Experts of a small language model: vocabulary 15130.
Below are experts of layer 6 (counted from 0) of a mixture-of-experts language model. Rows are named router (the router's row for the expert) and show model dimensions 0-127. Each number is 128 + 32 x the weight over its row's rms, rounded and kept within 0 to 255. Numbers have three digits each.
After each expert's rows: "gets" lists some tokens that make up at least twice as much of what it gets as of all text; "comes after" lists some tokens at least twice as common just before its tokens as in all text. This comes from a sample of Wikipedia text that the model never trained on. Tokens count by the router's weight.

# expert 50
router:141172148144160173170159131157127132156106135162100135117115175137124121091205190136118136117124182181112214219142145154151066154111106118116118075099101154141168169120118118148122159127081129156087131121123166127161109115114096169113113179151148098125160081156112101075089130157192089111187146202142073086123077146125104147137099082132134117141097147121135101093164157096073171139109
gets: " |", "|", " ", "-", " be", " /"
comes after: "\n", "|", " ", " 0", ".4", "7"

# expert 61
router:146116095137101140174141101129176052178125131176095147143152144158145145066142185161117138103146179108087168152194144145125061096120085148077166098132111124148128147122156110121111145117153090150124128070124159139155091141191133103148140176150127152126130146070176054099069139146172086101149113195109148120183122166112148178088098136158113059144058131114170120130114103142147122144175
gets: "\n", "-", " |", ":", "|", "=="
comes after: "\n", "-", " ", ")", " /", "=="

# expert 54
router:108136117138188103162135129124147080170138132113114205198086183156087121179161179197145160118088194155104149165184124150165107115120134102107151173139162166158155161114120116115122161106088118132060154162086100127118133089161101145141190185151107141103112141086185113143115153157182105149149144140129046156132118136107153118071102070142107123114071127076140108116177113114120130140094
gets: " the", " a", " The", " an", " his", "The"
comes after: " of", " in", " the", " to", " with", " for"

# expert 22
router:151158157179195131169151131161104109143127116141119136163125144150122180089154162158118144110143137174138197149153172173143096144099121097157133115110111152094119142132173124159131127114128112109096162159139121155142108083141070126129161162183170099138132061142098049121114128160179072096199145249136071105079080127150078146128094103142091070129103109127141116123168134140074158126105
gets: " |", "|", "\n", " ", " 0", " —"
comes after: " |", "\n", " ", "|", " 0", " —"

# expert 2
router:113118168201176179133107133136198154157066110158153129134165076141127112115130135136161111131125167210168125110191154132139108131089139093155118103121134157177160138084176132076137135073117149136107124119124123108084134140111092120140180192101141158091091140087096085148140127177182080153125091161125121119150066087138094167084066094138090068135068121102153150102177083110105105124120
gets: "\n", ".", "==", "===", " The", " he"
comes after: "\n", ".", "s.", " ==", "==", "==="

# expert 56
router:089135117130172164202146132107168131187114125117121212211123184175101125125144146175161149115120177191116170184167162145140131104116148119145144149146148146126128142099113112129157162083119120099050118172095081133088152092116111183142183189129120151106117144104161077148126110144168086141129120137140087192161144101100145125095101074134092123113060120091136123096176126095105133169088
gets: " the", " a", " The", " that", "|", " his"
comes after: "\n", " of", " in", " to", ".", " for"

# expert 35
router:161141108129128133159145118157113116146083156156137154132127174145147119056201209131140125113122151166120203185157115176199072147089076089108137073131118120171166175097133138139128166118103098124115117131127139116145115102075119177116109166135160094103155128106086072119077135139162079113220119180121101118154083145116121146125092100135131127142079148107136062087159103075105157166155
gets: " |", "|", "-", " ", " were", " 0"
comes after: "\n", " ", "|", " 0", " 1", "7"

# expert 24
router:129163106150159173124159063157200067166152108168085140085105089157106105126157126142162108148093151153097167169139175156143148104111134095108104168121142168121149113090165122124084133054096144203103120129118106128106089127103115135195187159110142118114125096133136037119105117192200122160172087202102113181134128109078129139128117118129103089121067109121146154142138086125098122105110
gets: "\n", "==", "=", " (", " =", "==="
comes after: "\n", " =", "=", "===", "The", "|"

# expert 36
router:123095166196209189127149102087188122186105084186126104138150117133132126127138097149163130117114165164139127115184129135142099100085116117151145098132132164147156153131113104117102126025125129130107134119135144119126151129139098097124191220156122147125119123113106098156155155160184070177142055180116149097159086130133118175128085108143114069108070120119184119117160064119126116093108
gets: "\n", ".", "-", "==", "===", "s."
comes after: "\n", " |", ".", " =", " ==", "==="

# expert 43
router:102150109121186101201128140125152094173117130115129194172093216172116117135139162185182167121092193162100150169178130145166127124097131121106125137161139192169164125107130073119121123123090132128082166162113076122128109077136114137132183175162102170084106128071190109144128142176161099152142155144113051139127119131085162120094114092130105135132094125068147123095139122102114120165074
gets: " the", " a", " The", " his", " an", "'s"
comes after: " of", " in", " with", " as", " for", " to"

# expert 53
router:107103160216190159152133096041183126166125090193149102122156123115128145112151126131160140136103178153151123160193127162121066114104148126127171106134111142141168141119126109110137124085096095126088134099136132119120132132138120083149199219127128163138107140098116090154117159157161068159113078187132143095163084143123110162127075097138097045138067109145181126124144078116133157104132
gets: "\n", ".", "==", " ==", "s.", " he"
comes after: "\n", " |", ".", " ==", " =", "==="

# expert 63
router:118115111187179112157121091129159092142139136108115178131135204151114190127153137168143130035125179129106177139156126144156136099070121118089175173141188159145157117075173067115092100112123150117069112150086091116125108095110094165120153215176122121127122135090162105109114132143175135140145169158156086133095097115119175141129106104135060114155056129052169125110138126121116104129135
gets: " the", " a", " his", " The", "'s", " an"
comes after: " of", " in", " on", " at", " was", " with"

# expert 45
router:134143113140136121153146126163158108168113087156095136174129119138156103089139129181105157067133203118133202148188140141145044080072095127135183077114134170153108166141111112142087165109152124144138127117116149110159104104177099116135146175135158168122105134083159097052080149158137106141185125187141122134155108147151171194086056119165155091109102131142155161126154090163130167185127
gets: "-", "\n", ":", ".", "|", "s."
comes after: "\n", "-", " ", " =", "\n ", ";"

# expert 32
router:156107111120094123144129122135159076203128096163094167171140118180115110112149173165126135084157159151125184127195141150123053099093106138099197093113128162147116139109128109108069167076120104122141134106110176130128074110191080126130143159143141157122124171070188088078058129153163118105182128175130136137144141116116156171066098135169115062120054132121142139100142125175147134133153
gets: "-", "|", " |", ":", "==", " of"
comes after: "\n", "-", " ", " is", ")", "\n "

# expert 27
router:153164137131106147093151122130183064174122144207111162107139145160131117161158155172166142160099149145097176160154150153169157120099107104129129177156108175106126115098147122137076083058117164170144163142103088151173130130148076075154169134124122105129141164106177086108104143141172107182174071213085134165159130131102127158083145135142109072145058164128134160159146074141100106103156
gets: "\n", " =", " is", "==", "=", " =="
comes after: "\n", " =", "-", " is", " was", "="

# expert 18
router:133125154150105098161131127081158056176138112157133110126141125221089135137198152175154188111105169173124116120152159228157129137091097101129120109110153155176171152089151103093141153085141161107069181131095171134112100120155067147149149152159145150127099115101143043123126170139124107139152147176085064133119088122159121092081085138132105096146084118107157098105103144129098139161112
gets: " |", "-", "|", " 0", " S", ";"
comes after: " |", " ", ")", "-", ";", " with"